config = dict(
    n_layer=11,
    d_model=384,
    n_experts=64,
    experts_per_token=4,
    d_expert=64,
    d_shared_expert=384,
    activation='relu',
    moe_layers=[0, 1, 2, 3, 4, 5, 6, 7, 8, 9, 10],
    router_score='softmax',
    normalize_top_k=False,
    routed_scale=5.22,
    balance_loss=0.00039,
    balance_bias=True,
    init_std_router=0.0218,
    lr_router=0.000637,
    vocab_size=30075,
    norm='layernorm',
    norm_eps=1e-05,
    tie_embeddings=True,
    optimizer='soap_variant',
    lr=0.00303,
    beta1=0.95,
    beta2=0.99,
    grad_clip=2.0,
    batch_tokens=131072,
    seq_len=1024,
    train_tokens=417900000,
    steps=3189,
    dataset='wikipedia_en',
)
Below are experts of layer 5 (counted from 0) of a mixture-of-experts language model. Rows are named router (the router's row for the expert) and show model dimensions 192-383. Each number is 500 + 50 x the weight over its row's rms, rounded and kept within 0 to 999. Numbers have three digits each.
After each expert's rows: a language model's description of what the expert responds to. This comes from a sample of Wikipedia text that the model never trained on.

# expert 32
router:516538541527525496553513542524493504465417598521446570522526513461414548442576548465592476485532536469478531448400508575393473541515495472514487479451453494597455409519547477457482539471469532444592542496532505506494461513407480499556534408498507526391432416530425477491525565474463427487571473471441523539543579540489473538584451484469486582458429494542476511550562579532459556540574530486493513443465479508455494493412489557591476470446607491444480434527489364461452583594530498498552527534490478456479515484516505503493469521452494448436446480529415560438526556507507438571
What it handles: Pipe separators and spaced punctuation between numbers in statistics tables, plus spaced semicolons, colons and parentheses in lists.

# expert 52
router:513487406502472537562552478380455587458487584474473497451479491481488563593490486468525554510576570476572504601412626554487547496516560444422396534522538505496391509418470491426508534542414465567427488492493541439476523460373521473488457521563441478466500410499546555458459450579520522531549450434540547598488594545485459537541499565566656464444511448579494468465506511468480456579604467551544483519501520472505510501441541498491502516576569483514481476525512389555455593466434542472432579459461425567473567499566603503512449479510452525562548558442399563530522564534474493495
What it handles: Colons, equals signs and first letters of values in infobox fields, such as Province: Balochistan, Suborder: Cyprinoidei, Native name:.

# expert 48
router:477500557557488481429540494451546508525458487597475534506496471547534485575532490579436509419521401554565414570568484562515566460498525463444446506562430511570442575507475467470538534551436498457551445428486525529538490491442524442515416491539550488549479378529482488546544463418531546548535404540488485438495418471618464543458450552532506426569457531529445542515554543497520473489545432580457476527461537444457478506495489526552466543527453547516501475497481511541498540457490553492398481419457497528439532472571586449408468522591436470552504463437573471548488573496473586440
What it handles: Function words linking noun phrases in history and government text: The, of the, possessive 's, his, their, e.g. War of the Third Coalition.

# expert 53
router:590529574474413556480483565492513465503548463441404517477465558510523516530462548547468447500453503556471579627530477415512587495425513527514478502490478462526483391520501492476584499458621449558462509492575505447439453449453479577445399495454599491519496382532459627514455465511516472483441402490488409523444417570595428449426549497523436482501493521505442514524467466557457508467495563434498479523539433520577528539503547472554465490477487562504514463554519488427518517506460552556407534527479543496462474511447587498431476531496523401507521466538435490418494451553420575383
What it handles: Line breaks and pipes ending or starting table rows, plus header cells like No., Party, MF, DF, before section headings.

# expert 46
router:506509600466434553558479489570506467492510545470425481449564445436504547383584502527452426442492484581478502625465485540483435505496561515477588606534501453554530435504530527497515503493451416551497561430479471426486453500483429416499506578559483450355503418491500529558593522540450465509467460433493493547495454574493473480511484584511575506494507516500528460477429517474457571507505530528484449488496494529597558475422507467560492453483479494424523515539511462378449562553492481581525540444483476556436493520506452498460489497447556432523445557472437483576433541523451517494
What it handles: Degree, minute and second marks and N/S/W after coordinate numbers, plus line breaks and pipes ending infobox or table rows.

# expert 7
router:371452502528581518558485448528526483527530502410520500528589483364444532382532450471582573500508483399431531553386473543529418561449514466521494535482482491433458437537618540463464551443551444562578463551376401512490452481478492504543584500569550505577490547500417455537479580512461428449590378449484566485472468472535529560535492441449534474505477482490476486554455481550482526379465478393504482428488472522498549460459486508497506547452553541482556498540471453451560499500567466450555469561484524433498504546505523403474502444540523548490464583494415558523416438444515442477
What it handles: Single digits and small numbers in tables and measurements, especially feet, inches, pounds and climate figures, e.g. 6 ft 5 in, 215 lb.

# expert 5
router:514507522492478499558444427532599530444475519483480465601482544458445506455442492477433454442536531586458527442501595475499451454511546564435500523437452555544493506458484507557520541482477459626513552410433561435496453479396411510544517483562529544441458501541564525500603458501416503506579488511488439538527589539409487493528466512391468457500484502541491450423516530536453516582564521457519369485501457535506502456416541437416492532440588503448400467556401446619472571439488480445554537470435503449485483531511464453518502484516599499517488414537451564547529593560567521476
What it handles: Line breaks ending one field and starting the next in infobox-style dash lists, e.g. taxonomy (Family, Kingdom: Animalia), company, or person fields.

# expert 22
router:557544610514505447508438542499589516543537522599531538432519499485531440530485495573473505440582476532639490572490571460434544499596538516459463492478530528564498534510492491442572510543526469501552500479516526562534529463513520517445457504547444526471452406549482427538527448457469483553557528523451537489533554511543488524486450538579511528541560578492564534521518496499480455483565507577481517438408449546451561503420516452518428444553485497533502553421488534560577450451543491475356468403494519482443553473510524450546570606476394410524497528457519498510481558500445425540
What it handles: The, of the, in the, to the and the word after them, such as main, new, current, including place phrases like north of the.

# expert 50
router:506563509507472493459514599485508545528434514606523545401545427580559551471481463562414518487527405557648425589535530494477594472626504521519499454447558510578524512488472501549598552474517461541576440565493511559473436419569496441445417553428502437546439426551538546459507512519474550448543498465488598474534583570539520549507466458622458481605584565457551522521600495498507478545594410587459581569445444517491529545508544521540427467547545502535489458477480581544501499468503503485327509496465409444519587540571556470444488513511441446563529563398565492490478533433472482483
What it handles: Pieces joining a verb ending or preposition with a following article or possessive, such as ed the, renewed his, ing the, after the.

# expert 24
router:445500576507454526483458528599453532498538497481499489473496491513481443523513559438593514547525509571588505458502461443498481470425561541529517542517548542575451394456438509517598464471513501489391550578537498525520506426507486455490509498508566507466459531564480456503494517554429483430451495416465487515462434484515591571560497501441537534452478524417443459502512469499474518478456558516475548595490380561523393468570556483548536396392504464367489530576547390569529459516491571446548516504510519591556424539448505421439477490522532526508452484585384507494573495509527443486
What it handles: Wikitext table pipes, |---| divider rows, header cells and line breaks in track listings, election tables and bulleted infobox lists.

# expert 58
router:512567524476461558552482489562433540544618506553512469483544626535446488462456595503526488457486506501474511480468463511508427415531457521462563513478497440552468573395436461573486474422558426567600562479468550512563496550526423452468510524443485365558496494512462463457439521464474494443491534530474490489465480561529484505459494560545563458507482387547523498625442489397441474454556561527528465487462482586427523527484516546539496518501493505460460552484487427513524406568543512547436497522492540483464544529511509598484502507425468578538533486535452460490473447443481591476
What it handles: Last three digits of years after a leading 2 or 1, such as 018, 015, 986, plus en dashes in score and season ranges.

# expert 11
router:523531537557498527463499485587496414548513513586491463502499467478513493571490522610455514414482567555525482501555381492423506569620520449547502559610552510563467443506611515476521606459474513469566529463440476521541446574518424496429529523480498511468494527427603537480540489502477524495443529497538437505491462589450507455589446577515577562465511422562459507484470490446510483579547440507452587436497544476515557512416558597556443440504518493443490445550495413428472526428508410485516411479503602479432441410617555534473460490453477457556481572499504502442593459533507415364
What it handles: Verb starts and short words after was/were, such as repl, opt, fl, rel, plus month names and spaces before dates, numbers, table cells.

# expert 40
router:573490477563579455518476430466468522436447568503556501579467549476498485432518443513591485510437461506457468507529480434483511420528456604444499576616478493544512510543497509468468525523534455520487549549469614530481555410474552509508509491537437581444518518565495485521523429564462507511451390580491424533549556416457441504516460514451480480419475529524483567422493474580561499507494603560566437534430353527568493552496542510539498484453556538521571433466516503579431526556475600508519570500468482458539451476528557450490565440588456536420537513517538504555580432519446473455
What it handles: Line breaks and final periods, quotes, brackets or semicolons ending sentences, list items and headings, such as ion., ment., ".

# expert 54
router:410528594512513492427491497591550470555537546574460469501501395502432400425520420552507540511479417565528507525483503505519471522526470531484531465495481465562391512525464583636489399531508481558540439549554533446557544430455485435478498503431499459393525422541503463599448564422526528525526548468483616555474440502484447503428517476566550493502487494471533593568540458414552545443399462524441534455495486516511406549516499491526494458517530457468438575534488522511518476508420505422520560445598587473487454505486488464556494552469438573570528472552592443573387594490500493556
What it handles: Capitalized name words and demonyms starting titles or names, often after The or of, such as American, Chicago, Hollywood, George.

# expert 35
router:451470513445446534547520486444396527516537498463496446519394453511546418580488535482463503500513537463586497565506527571488575538455564523574529493464496550428553591485483485510399431534452438524454552537463556537480573565555469544485500553554486514537480498405511494411376535495568489486395663604490530396568537477432465514453527506496455535570473486531551507495503486542496470541529486449564464510578548427377517459469538491406534543486532488532395568544535570489518539493542422440519384527544547395516527413528408395537554542538457446460459471458421530566396507478542524435
What it handles: Mid-word pieces of German, Nordic and other European surnames and places, often umlauts or consonants: ö, ä, h, berg, heim.

# expert 47
router:475434464466533588507454455476523503539526473441504355513456349538525434511485480533571481490534469474493340465544492543594468540475445578596506428453508570392539536526486485476494502544444532437460411575502571460485509532552438502488549476519497549449530549486522466491452395441469511541346418586558540480541495479457517433521550394553480530479490453468495473491417472434547522484510589460505486493486484525475574538497573498532526566467414532517511513517477588470507542533529582463465370530523492535479491531545463480561516493479520478525454461465465555553509479577486554522
What it handles: Short syllable pieces right after a capital initial inside proper names and foreign words, such as P-on, P-ic-ot, M-ant, K-alam.

# expert 9
router:501501536500565465495518485582486458515447397518513520527515466542450491458491531498442525522511489456569512512530502509497421590572533499494479414577492555575400542476546513501589511568425538483514448482585536358543424526457556560445495525473466451438517443528501425483559546504513523509587572515466595526396549555504455552471511578526519476568508415477553497496470447443521450548540441569456473459482504459480584530545433517461491422441551515457417402619523576523427512466419511456494465397571505487468565497556555485553538476420506441503440565536533436451462567463486408426
What it handles: First letters of capitalized words in song, album and game titles after short words such as "a b", "the M", "to R".

# expert 37
router:418512581529475369422513465544595554389567600600397535518455531507544482546572446585509556416507505578528566483497485517484500553588597559429491476491517487555492499533486501563491517427442510538550485441555473515429525413472482452502420562470536510450493531526515473552568503551467543527478511506567494554500475571399523440546555532456440470578447454568455544413446532569452597494581513425455590492462518473558614434499580471566464499491493494526454450544418446499449511501512496455518535425489515504457479540516475522563504500420517484546443516548437593524482578499530502544
What it handles: Latin genus and species word pieces in taxoboxes, plus infobox headers like Scientific classification, e.g. Hibbert-ia, Bucculat-rix, P. mix-ta.

# expert 60
router:460472425513484558475570514424534520433566514503460573468541449510565586527563454478594589523500573385574524464566426581571421493507563469498498504537431585432477514553518492457436529520437493580520418491469555487557497608459564568547574482610486428508480577553494435430466459602602503497556530540498430594457520409534516558541587513467469513606519448535483488432541523445530500466459491545457533455523566517553544534555493495507505575487521523416561393524501565501496476429543469523535600540536455591495544471488440512514541366519518505403487548476494490549578446425534590436
What it handles: Lone capital letters starting a word after a line break or inside abbreviations and codes, e.g. Curling, Languages, ZPAV, T-72A.

# expert 20
router:373527532470505495480433444552432474480530554462457550454623442410489569405520399595522561429476470437460579515464477494503531531433488558431470435462551398510461441491539506456470564474509487458578549498489509545516497572475432405536519455517504555467491564428538536527494482567517486562551466379563510522463408547545470589422473499397463486476450570538487466509338455488515557457529436475500483458526505581462516493431490508537528553578447458573548521544486543503510534435553514418592514448555536499491468517479515486445499457611515542526523531474489546509432395585515444529
What it handles: Standalone numbers, mostly one or two digits, in dates and table cells, such as the 26 in "26 January 2015" or squad numbers.

# expert 2
router:510518490348422609517446510485476555432474528434484364486519469531457454583414598493460454461601578478604486524415505517561512571449527421559452525488466563533522569595513446499385480464504412425422459556474494496509523527509462571423552519464486491539482490470550580442448511543552571522365519527516519510494489533472492504422549496465525580467506437482603437472505457425446460537483530579533577530584537477482516527450508564426582474564564553516523492491549429552511442474479446448531412639501458566431586442591435529556549472477446393472511555485434498512393521517537481439
What it handles: Single letters and short pieces inside non-English names and words, often Slavic or Nordic, such as Vojvodina's v, Seljuks' j, Smøla's ø.

# expert 49
router:542577426471548531442538495431453479459426452534553513518480585516544530549448464458452458501460512410582497358538511435505420551460501461428509481524535480480559492550518455526550537458454547443417566488474529444564454516507608559480628492535483421506502498521480465504484546595598516530448558496526505551483532465536446609557533519527424443534570431487576557423512566556558463514490583603480571462505551516508530509610399527497509480539492571536519400456522555457515557522539497568479477470501455585497547488578510543543478410449529544397521538572530481508455411440478419431
What it handles: First pieces of words after opening quotes, parentheses or pronouns, often prefixes like un-, re-, decl-, e.g. "re-jected", unf-inished.

# expert 41
router:520542459468456596511446605520505535532443510527557557462434500483512491454386537475519446517583626518445551427448450487465449536446490428540466502525554449448462431505485440457539496464585543600504410514446420542457462406517560507498435493539583514535434500485453444539532572489605528471589502476431550387409496514555596457468482513578492518552509564532489448517511478495411560486458505431439447557550479520455466517500501542531519495428506463416506493485473434496525544548469492475510507514432478444487499513397460441408462568438524547436460498494600554447535553560467482572
What it handles: Demographic and statistical text: population, household, "age of" 18, km^{ density, percentages, vote totals, and numeric table cells.

# expert 1
router:528426395451515500498499436586544511504544452415467389529424557509495391402504485465503429552467423444497448431556576516453423445546441544606564532494471550501547571478473465454463474601459461437498524512491517486530496500556581504480459488545468564511515574543536491421505482517524483503454466571528496482514511474421605486504526463501472572525549539437461506457463527495493442470538423546574552572530533460466434569562549446509542528413438517541477529494620585575487474398470508466549412581514505479646508518538469479489518428457560386568504486468546558466471500608525501589
What it handles: Word-internal and suffix pieces of common English words, such as ic, ar, ed, ions, ment, as in inexper-i-enced, App-ar-el.

# expert 18
router:528467470447487525450502445497480433438605443435432499476544431462397598502616451558455533546452551467486562513458487474516523514478632577502537427423509414517486552399484590463497587509490458477558565534428399495503557523506490505552508482510492432571487531540517543462426605527554482485437516452550572571479400501476475503482474514422516401515566473542496518501506504529472464511536622445456485441505434518438509486476556550439496458571564510616474479465472426467416457508553449476489529538524508493450484524524537462498550517469433588577536554480392536489521428491500516490
What it handles: Digits and digit groups inside years, year ranges and match scores, often after a dash or in tables, e.g. 1940, 0–2, 2017–2021.

# expert 15
router:426416493482477560483476459388583498514444624503540498458569516487467525538577467439531491565485469478568472470483528532510536473526462498489546571464469531433575482466441565412393476557507461437404567458462464512468607364536477496493582518518510518596502501462485594454382421501515552551469517543491568457525542501498488484509495463497464494454502499358467578515486480521522470500544479489482572533555568456479454487511531521480550603508557528560504473511484522508571499442508474449516513598476485537588402481481368548584474514478433501584518544543478497522447552502434564485
What it handles: Accented letters and vowel pieces inside French, Italian, Greek and other foreign names, like Comté, Épée, Corviniana.

# expert 31
router:465489502492473611456483598421499541450582585478470508466523407514583498478414442467533494480537513570458565580487459442528529468476508500442601416564524457498418420479427509516519478514514572567467524509515548546491456466516508414420483418525543434577439528556388483538561532566500476434521560508452616537461418470575519451518591575479568541583442521468404523477507448476489612439510594565446449459513487559566519535467496507512544406493504581496378545553580477475592532424503577558550579481498553494453437523401449482523505488503582427449503539459485540518457547577463615440
What it handles: Pipe characters and line breaks that open or close wiki table rows, especially chart certification tables, e.g. "| Norway", "| Poland".

# expert 13
router:518542549434512474493501534421477500412467577405466505464419387462384415509575581509548483390505500389570510539501537500517520523593568501487444531554513585523427453380538511479474541611457577458457443518457508392617502408481573462469569486503521459430452564497538531450484529494431490546544540443453496517580547515484476480442576567440571448538508429485491558520504458454564419568519516529562493483571538433578492433521428508542550514621520465489536395503473466477514469417565500475542485468486444619559588482534466449620460461481518537509456496434392483550551477494475525481
What it handles: Letters inside foreign, especially Indian and Arabic, names and capital L starting names after commas or bars, e.g. Vish-n-u, Bah-l-ani.